From a checkpoint of a small mixture-of-experts model trained on Wikipedia: vocabulary 8192, 6 picks a token.
Below are experts of layer 6 (counted from 0) of a mixture-of-experts language model. Rows are named router (the router's row for the expert), up (a neuron's input weights, with its number) and show model dimensions 0-159. Each number is 128 + 32 x the weight over its row's rms, rounded and kept within 0 to 255. Numbers have three digits each.
After each expert's rows: a language model's description of what the expert responds to. This comes from a sample of Wikipedia text that the model never trained on.

# expert 24
router:143138138210130160149154149157148170099190131160162152145121148136171154128192124109160193114097149179121114097101190116113115138209105188150138163110127154160138113141100123176134088123157160133139144151151109104120057154086155164107122142155150115075159172057152109095146119159144128108106098156160062123175111176101134122105107127203054144137117086091076109135171118097148109144078097142158173170149114099122102137095133131113086147127109220140114191094156134157089129129165150
up0:169134084109118123139131142126084189127135114174150140179100122117171034123101093096094149136123111095141046150082194063109100112175109230089130154141169127120061158098141138119107127117121144129085137128108129134089139154117153146150098158073149090070163126146158120151103132152182146114142133128140132124095129120063151169133139165150069135132159133129141156129134135194126143105130149098174158084168144151133139191113092105181079118095137190069087161096152108174096098077138090
up1:157130113159116078109117142184109180102174140122149146126146102143134124129146108091172062106137129169147093086133166183159158116139134182141136143125140105151091131107132153096172159078174128134056140112036090164063116161081107182135114083161157088098171150102108089138135086151129113125074102117133081147082181190187168155165141126158081110085121103153176171157141104123104122105136123102117143109149138108112110130107166191147148062211153148132166112181127141201105112136127127
up2:134100095115115110109122185086110088122165136166123135130122155133145106144148154138135120159132135135170074066107146162126098171087111184119112031178127078134140133159082175164139102095178170121130179153083112091132112153053128129109153069153199099124139129097076169148151119135125101163110144233116110102117139133167140140124118113111141158166154100121112149110113098125087089083146172192139087064166119112147105118096214099173109093170137199164142139143137148127173110095108140
Description: Short word-start fragments. Short word-initial pieces like p, b, th, reg, vs, which the following piece completes, e.g. p(ub), b(ussed), vs(.).

# expert 11
router:108090133137129098104129105143115146107119140157162074077120135103166079145143130161093094094107074080145182111121113172137078120122192137162151086090137138156144098131049206147118140156093131113147071113095117146076166113207169139115136171098106137161160098162133092104133154081198081120112110116167149102080075158077131116105108123163090191142103093103151103114116135148127155129110148179187162062109062152107104148070139127113141123077167132140141073090154136181093162135111140
up0:169098107136159146159157093065150091132086101166146123083099069196165144117170163146096147169171149133128137145122162142101131108167149126177127106119131168116110144117073132128066116092117173099153063087084114129139125139157175088103170131157092101070100103092170139115137132142125078100088201113151127176096102095225087140166147164094148113207166104146128160098121141114196127121178087114146127127133106227176138137128158120134095117186140143130117113082126116116123152161132149
up1:099145133106178139169156122126100099157122107130162121132095076083158081141166140123101128134119149091140160122139097148101108150121135115105123129167101128071144161079089091145178159129110153158133112142160110128142111118185116036130132143080141089163147120109089110147201085113129156099054110138115156120054068037114097102111063137088137159145144109110139142105087076088098160076129127173114139114210093114080120124094167161131105128098157068134138047167151139162168139136070155
up2:123110111078157124112084078124116099085140128140100151097174118113119127089142162144103104110142105160159152113137077098131123151132108185149065143190070144096135091055131135101133177103168163127135111125105128157171142138166171098194125117098157119200160172129185072138080149079136157126119161166135174138076113141115103130195142153118114156151063138112201149104141097090188100128165172161173156186138155145148158145123162128184121104195119083150097079131169143108171157106169110
Description: Name-internal word pieces. Middle pieces of proper names and titles after a capital fragment, such as L-ep-pävaara, Go-et-he, H-ep-pner, plus capitalized words like Up, Wall, Hot.

# expert 39
router:093124119211160178127145132140101081142179084108129072097133127126153132109099108194151110142178119133081149148108094153107173120159104124137116145180156117115173133079070125122129155150098112157177154174109179159162043113084136149150106136115109086147169147150091084129173130126152165124164151109091071124087063120099137172109063131130100120137092168115090116199125129158136099116148114125104141193144184106145178147088160098081166156135123175075106124129124195099110119090196104
up7:087087147125133180087115131172130128149139146079134151108043120073117133093187157101143149142144068176124175129138120130076093108146061160152132133117064127165165076050191115131140143113113173100129127138106150095186107119069089069190124109132109070186130156101137079152105088118150118142171151162114148092141147159173105130086132142169152077169103040179126131132084134100154137143110107126133062158144145117143142159149141151154133126137077120116086144113101164099161075157124132
up8:175115122115140178089055150126179098089165119099121101127142140098166144122095131079152167115134117148173147107148181101177161140117130109127132183097126178095108143050081191109069104137127096108113129116103136086111132073110129134108139082152140138082167129189108086159128110159140070147113079137180128109089074176062138117136138077141119143093129121097123204161098128119085118061137144129120082116128135124168166119101091085173060176140128134169139077170181134129088079112130170
up9:117152148104152139177166172172097099104214180101097095113134207155157072117124147162103167105139105149112142130154117082180186209105093151139101116160120120152134152171120077129141119127125201134108158196114120164105145085147152137099151144050143090172147154130148124174172119204160072129157084171102137140124103182114128134051096122097124105128107133164143163118130126172175188133162151121115157099131149135146098155099135098154079125140187096142117156113107133112152128113144059
Description: French and Slavic letters. Lone letters like l, L, d, v, j starting words in French phrases or Slavic and other foreign names, such as les, l'OPEP, Ljubljana.

# expert 2
router:104184141110141086119136132084093165067138157163095112120126102131101123158129134110065083133124149093200158082107164119164145133065108093155116141121105109114108121139157110181133158139167060080075116081174138067136120134155086141071164094136102084163164113172161101140143157149125133117122116107161129143092178113099129177135161104132129126129088121144100093101075220115125149128155140188164137114160120178088130084151232100194141114131131136137081110085151094140122124094191079
up0:172180150134126177157139196127139150142086095170097155183107141119143110086156114185074105089127106142111124151125106079148187084149121106173118164081179162095165084154112117160141205143204082101111101132114102120135061114132119136112091138165132145121113102132142145147166137135153117087112093082139082187111110073098160056097125098121087100158083132160130157168116111121075187127168130130103123151153123133058073144126087113171088108170098133132064158139146125075076147093140132
up1:161159097154111205125171106125132150124146084104146063114073133133151157078157162093117141171119149130175121140057180081117172106058105111157085095101144159114085121083147155131065156141142093092112122113108151105129053124160131152134117091068156155149174121129113096144156118181133058070169107104145143111100165110085077204102119113192110160158157087084106157129123134110108101078157161126146073119163149124133170134122143126151182155159129116172086083088147154150123162168145125
up2:118196127125107121148086090132112217094074158121122146176091144076152135110135125140145122153166096110136119111142114136138149165157129135123094121138095105064207085114182169128074133179133091099109182140127177182115085078150163123101142116150098196168126094102131077115168113097139140117145244206147096106104106083163116104166102086155111129144097136102096076112098147124129143146151129101113120177146158082126142127139166144134153100140097149134068070184187112144125106122150137
Description: Organization name heads. Final words of institution and company names, such as Film, Music, Entertainment, Records, University, School, and Athletics.

# expert 33
router:108081147092093146066141190072111167108088110121120169098159177149121147155148115139095116165161156122153110109113153215083154117139146118181124170121162178095078168147111080097094191158093150108104089115146102101144079125088111101084140158106169130162110104115149142165192202137135120113072134165146139132155127146083072120101120123143094163134100137112126102176119144088103105134140109151121120105158172179117070131097186138142130167193080097150186175171079079147130117142134075
up5:150147118128164139137111133136108144164152083135106151101099111135135124120086095151150104162116184124112139161192155137069098190125103144152126153105067085133115083175133146216155108141133162119087061154119160117086052173193094121101073048165155170159148138141136078087177075138116164135096148138098063192110126160165148119134162125105109139087102097157111130160060132103140103137098183089139127190125154138188124141127132138125096160127098138123157133110166080067108123156123084
up6:163090145108120129114122182101169153156120134084137117075163169142177039153094149182140104129129118157164135153160170130141243125139138134107108137087141185115105159147062106100064102138100148146122120153049217202059145133116123123124082143168192132142114102164105149103157088157120107172079110134107124137138116171101176139174165133145098143100107129147165104185128139125168068123168088133122142129113112100125143103144159106105094157154101110104155157158111109088119082112093110
up7:108141093112169117216136115178136114109176134113116105142131077092170100146140184099178168094052156181115156114165122058148122152102147164077111111177106085159163101115158129137123110086180138115115151165098162199124095120102154160170027081149110195128169125124134099112074124164141123077140127069137150138063103119124148115129158118126139103158184117110144168094085101135127122108072136117111090157134091126129172138176119146114165140109148116111067085081138127136116075137160155
Description: Digits in numbers. Individual digits within years, scores and table figures, especially later digits of a number such as 19'9'8, 7'2'.9, 20'0'2.

# expert 1
router:087112141120147149107139079132107144167163114064141124138100071141203115080126100078102169114114164153155117163122099106092115117109107154120196133101140110047113133120143078100158119102079128164154164076144119077125129113161175100103075061105085139183131136071109124165108140183113134102140132156117153114154147138154147103097153160146138145161075142106169106156125166098132158186057105130136161081151109112219159094178085058124133143090169125069188139137128159104087116116112146
up0:103138151079135089127179133177077165069211115131128122083147168093076174117154117119126113103113122124092093148148129123139056118098106191109105165150164123147180163143114122070110128075122109126130130192127096151191121086102179047145084146160095193076128116101101134135151139150137110118085084140101099126110153148101074100098107131074090144050086097103193141100118142102126148110132057114054138111102118159124129122122137147165122139128102067118112108099152109150144187107157145
up1:165189117129138176118168156077091145077162193133121144133152084086150151096144156104136149175078122165139091121121096108215115126063158128160120134101106174087061180099071180087079105166147168098105118131142141138142052136109130101111098112162172094153114166120072112114177134167109091162091188111183125184132107150109175178109163123165155104207150087118134085116118072121124152158101142096127121098130125121147110072162150123103185105145125121099121132132109135121142108156134085
up2:117112091164104102133154125112084204116068227165144143155126132137160151093201134095177090080116166097146101145143131145118123154127164139111157087144165113084124098117168137132120146134121142145113120128144094154129161168123131097136129121137098126113100180058113167110113160189125131073095158124160185234108146125132205110117155126135059134156140109165120097136100135146095102131107111122157119154123126078188142111176148103161179179189108150118142151129074094118077081140073188
Description: Digits in table cells. Single digit tokens, often the first digit of a number, in sports statistics and election tables, such as caps, goals, seats won.

# expert 7
router:156068109161121120119149155117154070102136142146164161152112088083155134139173182159133163119139100140153157079127111116077146156149101169154130111145131157195135169174123165177111185153067144102183139139149181111122110144104103089171090184112157091115193175056079098167178207088103155114153168114147160150174120107111153174111117192128130119105086117161110161155133085108132122163148110098151138115166137169182126159092098138130127126128156174132057095083111138151132170079129175
up11:187103118152128149174152178041150156145067143124060109122178114135134115146142122125153174180098087147163172146154134137194120164176095110135170116111134162089076106128114142134097122106149147103126152168138138077113157087169173114073089162152099058152118156090137143166152164154122117141166159052132155136132100121208118116111112134099115114145078092117099102219105111152098133123159129089123080137133133125108147104139102206143115143154196099120111141142143066109128126170066172
up12:102067086168135059073171106144138093092124114198132133078122050126136149107139135081121149137101146137179102087143148136154158085106126104119093132121147131130132123182194127093146134121145098089145123129121144114119188175086106104129136117085114150116169100111062149126104140120081152091090103172139175176109133155105183116163140121133144122137168113116189155095141088111096161175151107079144148083209108115160084108171064075185135096170142098175126153102043124115123126108081155
up13:103121139132094141147168099119110129137122126102142159135131132128193108091142058124115136139166104170158164125155070178103156102126186100168113124134101147199117133116150118132155104138142093120136178140173107091119109076102157069118166152055138061164175150121086105145104178134146180130138183118162116046113123117158158131097198174181113116145109090164171152099085086109162147076113112130157137117156112150094130084132149155144169166202142126171150125154099078181219102104105120
Description: Lowercase word-start fragments. First pieces of split lowercase words, often after a prefix like un- or re-, such as ins(ulated), es(ignated), s(herry), comp.

# expert 62
router:134139169092080157088086121130180127140101148203109160156152187102170128090119117114098180062091144102115109142106083173133151094110130149140149099150124170202192183134125191108125122109172100079089122130178143150068188128142126200128146115086175163164132065133130147154096139136122135115118172127105061124139128163153084167107143117147100084104112154140165139179102160148122146139105110106095159157134142098112141135114181189204141184169112157129119117123138054078146141112111105
up0:114143135166140053156080141153112075183071099135147157166138079098176105113103154136074187110128167106132128136143147137147091148050075082153144109182122143147094100120132157152111123136126132085178139103130123156112108166059079122172133143143072136110213082178129138114145101124183139126086132174110134093106114083124147142158140140162125162093127106152101084140089103107100121117110155123086042128144179097172111121099165148145133156064123193097120181145152121149128096056109090
up1:143124140095069172159118116137119149087084149151069164169092157134131128163118134100182106179132149170169122096130150175142173099151156189232064117115177094090144132128152124076108065091139090117115203142133140115102064088162146132103162123180170111150166069115151173173133087153114121144144138097146125130149131158097089122067159159118154134148124166180075112173116161115136113123112155133136122123107157129166106119132188153145144122178163128210142101152165152123131115175179168
up2:112108120082113036134149103153119143178142095107119116168174109174157117119117165171095141125118192127089064089148122065104131112033092096128136143098106158088157204122147112170133184075137136151132143086064143169115149095134075138158132145123153122113145103174131168179161121156177140139109159090126113101101157085141119173134099086127097143131164150186150087137136077126127159090116128126091099118113140160042164226155161159135153177135094125123163093115127089143117136133107131
Description: Mid-word or and m. Word pieces like or and m inside words and names, such as scoreless and Deborah, plus decimal points, States, and years.

# expert 37
router:113157105098171158083114102144116186099081176150126132149074123137127149129184165138159087133095108133072105103145115152140113105105147108136050112162180110092098092161157143150128103050112145156129135134166178122081089136144202134084112146120116109113134131158129065084156153139072169141074071136122205095099141146128183132176118140156174186098099098091139118124161150087107157162068108175149165059153057103151065107095112150106142090135148094170103125129134109124150119098149124
up0:105196136095174185154113083129106170139138155079155130109073129126189161167146091100134107106150141134170150127197130096098157103132127134103144126132148147193095088133170188149129189160151211139165124139113109172092080099154138055141085121129093148144131100096147127127166160121081162125098139135107092141124061112091101153145157137123126121160160080160108161126045142158102203133105113113109077145106126094136089112109163093102194065138152129121103125083098109184157091114161168
up1:119174085136113184091117080107147124133154142141140110151121103082136144175135131107134075059142106114123132101172041147110166126214099131078157095132117050129114125080150100127116147139128088107085119161132170133122043108149113125125077130058170085127172096113107083156104130133115194186129098173118123082091086093182112131177158079137165105101088195112123110176137157081153110146061157087105106161122116126126094169141150133122115129131117154142125183154099123090110142129083093
up2:187175119088113117150166114143146103160117142134113087116069098113133123182170153191162125153128172150127162099172122137170117136157100121121161135169114108087158150152158070060106144083101127136149145059158102174101173121170177061134127136154108094109160111141140114164138071145193193125104102137094120124143070157115141094138157123133136138159146123118070168126062137085120139158112147181128092198174078176201128160143143160147068125153140072183104155136078093131089136118149122
Description: Capitalized name pieces. Pieces of capitalized words in proper names and titles, often after F or W, such as F-ree, F-our, Baron, van, Hard.

# expert 61
router:166128125096170142167121110106136072079117157124160162161163179071178172138104159142130138146102099152075131155124110117121143073129076168120167117126093157122183160126144141162116181103131165125152157112186160150146119060105082114117080142161106109146158142084108098141146140163112135172170097125125095120124097108168124107097079177058207113088170189193075141146152103105134127129172102164124132135143204142179150117151114153115117136124080148178171126163198117096162102087084171
up0:130173144137104104149134136097086100133045135135174138152125130144163134135149098159068100096083190224121161099119113110096165153157118125156089146129111119095143165123091074115140083155136113110104101144164145123131045108118109100097150205138149104148175076127150125177108074176145136117120077170139056130100123126119131141118133062160136122130162129156120145168078115177104107173133124095163108160162154134126064134159088142203141191114109107136143092112041123133166175142175127
up1:172162131114205119142107103107150085079095152150117135131082129086127090140145132129173162077088125129131114157130085123113193081122060134095100164138134079137107104077096143114137137180178160172165091165135156117152126165094101129066098143097194096198120118171131087117110146088150160147142147170094114130109111111146137041081125114200182073166169145176149117124141096127134114134119146092115126169160166117074146172135137169137106082081086105070193163139131106147099114122099140
up2:179185140142192098157058125125152132074103185155172057099110122111127130160089157112151175113136146057130151051096066151099119156085104158148123150150160116084147086154101147119086157131150081097110122127127107165125190102137118148142089166125144161234154050088112127133152103123145098097146224142091140137104095155124111196146101154143112179117131128130073138136078139107105156098129111147110102125139112120159111171103114104110132136179106118157111081183150103149110120105110117
Description: Verb and noun prefixes. Opening pieces of lowercase words after to, and, not, such as ra-ise, la-under, acc, impro, re-jected, plus == heading marks.

# expert 42
router:114126120104134136169153145067199162105148131164069099124165184170101096157077159122134162142138142159185176088074096136137125083127101124107119161149151101150113105143081095127091156178099182116086109159058107129158168192150117093196130111168154058090083133131128085120136158153166095142103183151091080163077147100102110131144142063137138132136109063092098138143140139092163177088138127113142133177098104116176093118110158118081165123167108138084079144147104090131176131103126087
up0:148077109115123114176072084205123087104175134130138143094128170149118079136156167101157080137098107083132177113165153147153151182161060114111152107141042120101124155116136167165072144157139093117163112156085175159145142128100131121104083103145125123166156147086092098131180146142087144141177136104111151183101105118070134127161136120171105161054129107163105148129100175123124123139083127163062180147130133211119138155098099168108151046141076116146118127108122078133145113134071090
up1:173106137187226132096086158130120127103125133166102090096124141147118116116066132131111078111106147228176100100108091096211153157103111100159142128123135097140146138122177116129163098090105210118144199151148111130132076194141116094141076091108131093142136106103153087123114140175144135151185129117112151162125126127089173175127157089126152143078153081145075151081137148165135163099139109141148146161128122116133137148207133090044101128144081121145126132123124159175098150144154185
up2:127218122135126120088141133133147183123117105115115121142066125133142140125139112145177168142169146142081124162111111097100119124185075150084135141090158112045147115145167131154144196062171158091123095116181118083120047091148150082188126191151097092151122100117134159152048167099112136117095158130143114114099109152192099131115172148142109119148142127137117177162152128127092147142125186078158160123142161155110090077164136142144159150181137125122116195075093089092182128183140144
Description: Table cell closing bars. Pipe and semicolon separators ending table cells after numbers, dashes or names in sports, election and statistics tables.

# expert 59
router:130141092127094160105126117109090176119102132120072157082182154142096138097154115070101152152141151111158141071145129159084137093113165138155077187149192138106116182074098128080092164133095148128090091109165109154184114103102121093101161178114139182100104141135135181160106183113173083070097117106101130122133076110157089100114102123177100112151172165094118149081094145114136142091177066088109115100189137171087154155095194171175103165182111094134143135136091139166102149134093103
up0:167099137170157142116079124110136111104115110119091105128165128140125133155128110142163113136133130147139101085110112131136128187139106156128061084128193196101203095098168179127069080083133084123052125129104159168111155133119134124167147134097160132096147045090104155118101126122137068104161154055124137170085088086111106115100078140122073142121161163114097167078152095237111099122126109090194096124174095067096143138132133134138162129148124169146122100113120131168077113103084122
up1:112131109170154115125136111083173135119112099037084149109124113137117157098163139127153154130153097102108169098088088132101125103063071168141110153104092167200224130161035138139162111152117077079114145147134129119115143128109128084132111124092064174160143082152149133117137116081107159122072136108134091110128177138089134097126103113154116149100163087146128127182136126104119167099165101085163157118141070084136150151164136141138126161076120100177114087143122130117109023210140134
up2:163146116109158112138137131126076077151147082159123117147124129101118097130146158173105124174069122130108140107093158076079143149194124105106053119102099138107092106128101108133088102147156115098186135206116097161148163167122105130131146123140111179094117141157104126100123134151176117159160164136074104164083108111144105202147113122017144066088096095151116163144144118171131109121148093139139132110137103070110067186091129109106078036140115105125165067104155161171091132069126132
Description: Decade and year endings. Final digits of years and decades, such as 1960s, 1990s, 1761, 1997–98, and the word century.

# expert 19
router:100123131134160078099134131146181061114098152167108175146183164151120147087096141123087141145187166148210079139097145100142141143134141136166170138172115108191108174137140120116117115093169132108087154086184108149165167197119150171147083086162139168140103156103138119195065175105077140063167160110107112114172135092149173192071113163149124113124112116189129184155145116189117119115097126106062134111149133154161123083115149117159104166115150109185106120111171097104105128129117126
up0:135161075129071185188108109081135120113112117102095121141140084135173040142126100121120165100125109188094137153185136149125145116124080155101085123111141120120161134123097152087107092165163182090178148181077150156112049091162158060143134160075143109118177087176093096099161090144173170110118113146143130120082088161106085117167145060106112123144135114094132096115089135111155155174149157111166087092177103081119123199152119176123129113145128138087159120145062132169146097106132132
up1:093160145143173078125108127127117144137111160125129145142144094157115144146101111100159198140127146142172074170098103168159136126181109160117118134110136136107086198132172175127159148122150139081071117141143109135119125154192083128130107129059097184168152125076169095071129198141179083157191119133099163180113100102108125083143114138120073137079083149146079171133160150134169105109071175217133121143139163108130068115125080110137162090121113107124130160097102142138059099086188109
up2:098123165166191145091098122132132081161155118131140157083053174179145123130162080126094208094109073127088119154191088110186117119138159165159160102075140126115095153132089127139110141123099138113162187116135150165185115117129091127201087111093119122108138150144130125190135140111097138123110175141186127156144146114079132074108136093149166142122125192186150167100094088095123131143132196111123104104113068179156152147132159143095116109147146151126037151152076111106185095152099143
Description: Plural noun endings. Plural nouns and plural suffixes naming groups of people or things, such as people, members, parties, organis-ations, pil-ots.

# expert 0
router:124106120059127205119166100132173142141098148099118105151138150131098148178135188105051111190104143125055154112135134111186194185078111130119125134058123131133136121155148137078136137143120084102140091088102122128130102108109109105146147130079124124136200126131109092082158133149146186139194149143140151115173167135116078133101114185102154120150152157164064124109175110098148131119123104102126125155143097071191110216185131156148136136141182178169146131108155148078183151104158133
up0:101173116165114158156109102112189113113143092125069170132128121104137129153139158134167091100140191115167061094094160163156195185131147157081131149167154066178181142130078158145081114186111154089151142104055137138115147192127151144124167132087123123136183133100114106150099071126187098165132116097088133057126139135142132100103158117083174192171168119175100102104106093152113179061105180149091141077153167132151131157135143120110138152117121149160149193106129125113141109107162141
up1:122089155164168150164144102118171092126155084083076101090187034142147101163103118186157157127150070143150124043111174161162128149159152139125150136123165144084146158125136168140094117137132133142118158180112140106135113110151116146145148092111132180069167123158139147171124121195110113086101067077130086097103117094107081080091138119126179126164183179139105137129123112147101108072085105150115122089165099158150136136160131096126199168223153129086114148146125104162101096115083143
up2:164113140133111082108102146162131209167153170125147097135119145146156027135135157107119109102133119182147132080115109127164118105154135145127133147110134080076126078126051095139157174092162073134106102078132134190161107168093120159129107185116169122139129187122120137127128131122135143077170130048135151138094121152132140164135096134143128158095156171142099167147126131139170098076154154131109088129186085063130147148076151073111082106143158120059151185175127099166138094154181061
Description: Word-initial prefix pieces. First pieces of words split into subwords, often Latin prefixes or French text, such as pre(mière), co, inter, con, re, non.

# expert 51
router:116110115166162087068158137156149101149088147110076157088090172170116137113113183094077105115148130118156092100194107078116122149142172134137051159140120103171152130150113127131117158116108124125073132165164168157139144110153115133095195086175157063150126075110160119099096164160085122130183161136126071160138129126173138093127192079151122119103098073075176123118093183133184115139116165182108133072147120141067095096156169154159078139110176114105177128115128057155139121148136120
up0:130088120154121167099189107102118167130088066159114097152106166163152140170101114122156095087181144092105172070207135107139085137106169109167103170158143115144102099113139133071149119112193148143148169099125102144150127136137068135156089098135127105145174188146064127131141199125123154116142145141084130170106106129121110119152099152154138119169113108127100172115078124171096124127194133101070052150166068078168111184106145134083133116131141080116116120135144186167204128105077084
up1:142051092163106138131164110133142052108137117182112170122107096123143137144125158155121146078094073106142108050126082128125166142112072126165129111094122101117121104077050110100132150121069130096137179104088134133144156102152106096132094131111117069134092072123119179119179114103110101122125079145151098194070126145134155106108124112121125082149120162082090149201190117142139111059185119144070100103156118074151126146079136188138141091140106113085115139118140161159072107086189117
up2:146175110165159152142146164147135226147075113129111118111119191160166066146147099132134067143159126126145096102155175088093082115115181126074113156192128092126102137151109177105149128170148133157109136201142148107200109134146152043169136124168130088194132169107110189121153138147121121103139147157096131099140140147153095047088145058079114125114155107101106113111099115132170138137144172167091107116133119171122121160090195110057123115162091138076119103128123129157146112166140141
Description: Institution name heads. Final head nouns of institution and place names after of or a proper name: District Court, University, Church, Council, County, States.

# expert 22
router:142130134099148121124144096087108098105157130132138120157165148142142101195074128044121094093121098117068148146121146116143154068109125127144147089112113103055163096170135169131079142120081120086152173175079122094113172061135091187118133164071133121092152173077098142127124095102137138137158204125155132146174035139121126134138126197124120091144135153126100109102125072135091066122152141093144121148168049096174123171162073163153109101084133134128171124099118127158146100099096173
up0:099088099182148133199093145109112095141149120095185044068100109119130138097073193106107073083126123184143125129166082070166120119126156154084121118152108082103127133144143101103153132138142115139116161174152074098110115103127106143162086166170148172109167144121145146131097079094162180147162140180102179118132125192165066182132147084119143134097140098158098069098130148127099130097149168105106119188184058107180142125178131092107138120146065105113132144143109149145083122086118120
up1:133103108110129093037128118085183141117128182106099105090162110127127110117124154138135129116109170112149111101126133147117124146136134127114131188141130095140163106137113208163123081117151068078138109143033111098116155121117119096123086114077125134137179110143224137138156089136060136141099096116093173196144074111103038110157130137144117111144153122056151120187135071105143105080165097133094124167178089146186128116196151126188138141103122097125114097146095099167138079130128135
up2:113077099088123063113169152117190130138094140148184115128155169153100120140093213105076111108180139156122121097139154151121144103112153141120155128126102125105120103077174168070079123079083100134145160040127164155159164092075114146085162176116152181120166117057153054128096188113105160055146162153143112130091101135093163149152174120144143108166104162137098157155069107118113155071141131141109088126179150139150158153136114106141102121157128095074140130132110113170133127195107126
Description: Latin word prefixes. Word-starting prefix pieces like con, dis, trans, sub, re, ex, and ri, as in con-idiophores, Tri-angle, Sub-ject, Cyp-ri-ot.

# expert 4
router:101197168180095152177120186132137160123106065167088127130153155147131136175130158118117115172086167105128100144093154150142122182130143137116102095109127138137075074160144067137141138130094104170116120125138134088121128143131114087091102082074179173114099129159087122126071113138125113156072132179133138135130152160156091194141056155118157128098108162107160091158142150102074066139078127199171111094116117125165060178139097137153117158081193158169197148107074101157143117145140098
up0:151124116080122102139137158126131164133143171106136128168070051109138168101132142110157105065083141089118163100104125109139132099153147146164099068195113103143057170127163147102135166133070097078124107147092162098130126113086110197110123096100128139151167094113094100141119127119207142084195077126094148081089101070084108139140181142104180152203101149199129119071134124142117110168092143156138135080142125142169168165140134148116142126106137157184171144157097083110151119191107133
up1:101107098157157149134103165119123075124085085095118109105101148165177164144092141138146070140115143151163128132130102152155116132129143160156138072157120068204159109154072125154131136154167090096162189140153101132164132098156183183134181101150190108149144100087125042104128146075093104144141187098068136095126129115178188116137107147081151119117184088122083175106168150151102117154129130160109102130121126064149134101075118121121127117123161096181146049135140226150104137104121131
up2:131082129164127108093091179143122196153136103123126117152111130139172147065091211120118150072113150115141091145097158119103169120173200146099096104151127092154107079078104100078120066107151115139056079125112139133150150132169163116145117126124201142109131124082089109120137130143106073085097118154158077119083121104181109136102104122121093135107162142141159128117182129096133126176099189111163081105146150170211145158162130164167123096117085150203144172180097113163126151099182145
Description: Numeric digits, compass words. Single digits inside codes, years, route numbers and model designations, plus compass or place-name words like North, West, East, South.

# expert 29
router:179161132123114166131105093126155138165175098158170091193095127150186104145116102155105115176129163173163104154142083070178122118126137137115151099120120143147113078109109088164195108176114125170149164102155106062131166116160197123119122092100162078141161136138079093175112115093175166084101160174120170069148128119140185100159184190103134112108120181117184153151117114110081097143101202136097152092186113115139151181143085123097146118100141130121162108120141144065160136130086163
up0:094164136164103100148105128136151102178140136147108119133100155100206131092126155139076109142106129183104127094155078105188173110131132112141086091088149177144151120156065143174115139183140183143078190153147193112159153163173183103144118133146097106105162147150092163174128123134096146083108133124175139159140111144138097127144089116136132126107161103114155161162208082120189105153138188147107134156170095123141165227095128145149112162133166087180146160042105134186151139125116143
up1:107148132058116153160137081184120105093102132195103126094135084172131108095064174141166098120123068135135105092167191157084127137175118136158148175179191171147119177073071129120166131155154152100157103106091125135115129114088157116180118101156167105135171126174107145126129080159112156114151116096190072103138073129095121105095155126143108109147118106107121098147143091158074117124148120112090143093108120112091169148151110100153129158153137069145148171101079098065030118122068124
up2:156117125132165151140089081148096159153126120112177098172078080080191137095170150132080147141132175131171100131126074043169171120161174106078144144119075122096129122184086147129135152109117140146090110116136143102153167130120163138110080165120127130133150113135132146103103160130146138138085132129117130137118055115119142058112139114119086137075091152155143112232096153168130114136162196163147112079207080123080140197100165080096092119133152121054137131131152093110134135103087088
Description: Year first digit. First digit of years and numbers, mostly the 1 of 19xx years, in tables, infoboxes and case citations, such as 1-979, 1-773, 124 years.

# expert 43
router:161148142153175138114077104128075140125113140155114130118102131180125109068117177139153158111138142102151138083077065153196121157110091102202130142125149137104155090108097122120133121129119146176124152057142087187136138089101118172077171139136168099129132104128094132102099135105132145188076126108123132092088149118084130124087055143190110131129151031124105103208139152172182152095135212126113132123132121102094101146083178173133132125188118139134131108079162066145126164139159091
up0:114181125088131100187068154149149132131129176087172114125102138138131126136111168132180109151104142123159130076126165107131201137120134113193116142109121142179143149115142140073036112143145103134111157176128135205134079147154132128090136105174151158109110128124181129129137171164204115122121076112123089083080102114151094128178112157143101159127040097158073205150186157138113093140115125140111118095127130114138074147140163157178197198154096117134098128131107119113082137137101066
up1:139156151085124167135108128105101138140196132130118149119095149157187110119073143097133132096101096125174101140139171139172197156124137106124144129121175114084142117150126093136042099100131131077119133175129134119168165126072160143121115131182169125166062119118153149125152157149129177156074091093206131166048153076167174176079131129129090107101160083143137148117112152125148055124080122104103119112105144175086097117141115101105159088094094154068115062145140177158155047115132127
up2:143169113049161103148149134142147119143142116156151125142145048135144111160121079140165089108127119156173131117134112091184189087134144087142096115125131103123143180139141162103071103074138117138143165113154156186093169158117171115097118129141153091142124149135172057164152127087134130130171136136099164152124121107050163098124154127161062122104163132176097145177138103222150102142098134097114091090152139083119157171126198147158123046143145088133057103123067075131124157145176141
Description: Mid-word syllable pieces. Middle syllable pieces of words and names, often after L, R, B, such as L-ull-aby, L-over, c-ool-ant, p-over-ty.

# expert 32
router:192136119170183114178146169149130125128167142092066090105122129146185133170073116135135091092140138129118124127082149113125168131175140149109178139146144124174125129053118122130114144153136132165150161146097095137117093126185196113209074149139158136115135120079088127113176074132088094086175134071078102125167103144093115172159111147076082110106147164135125108179156075110133083126119127104183063129155137156129182160132085155075146123151066163092141128100053119129098141083143162
up0:108177100050157138143062156123145147105122127102140109094178129123196127146073126174093099114141113085110118078110091086121113186160133110064161169132126112107111137200126096159094115160152104108160147133093138081098120163054128089084134132089085155146121112117116162119157199126071105115104127112128119152144175105137109172113120070190095131166132117157116180086179095108139116122102180103142080095128139104108103121082123111108134217175077160081104092145160139124163135100061125
up1:121142106116112081129128194127130165082149148096126087161152097146147141151079127092126150093089146133146155147122151129121203172139141169139109119172100053116165146114172115146171116156194146068131102113087085136051195114202098128172150139127176101144121149105080103111169153167149098054135125116126107129139188144183092135133116114152092094118119097116171114131169100097058097122186125148222127133164122141167139118162116139210090164145087141097119132127080129114139122104139159
up2:185150154146135059142125111098198158092158078126134095095088137125169138140111138091092110188109154048123160119133140110128135088132185150151131067066131124096132115104074154142127155120137146145122076076121129154083118097185179116126104145103093190174114096131083141190160134088141147146175113104151113088129132178080158171073138145106166151104158108198157125157110142131083171114120100089100081149124074137183110165162135106144132152152129071149116158070181106146075099113108102
Description: Lowercase initial letters. Single opening letters of split words, mostly c, g, v, b, as in c-aught, c-rystalline, and b-aptised, often in species descriptions.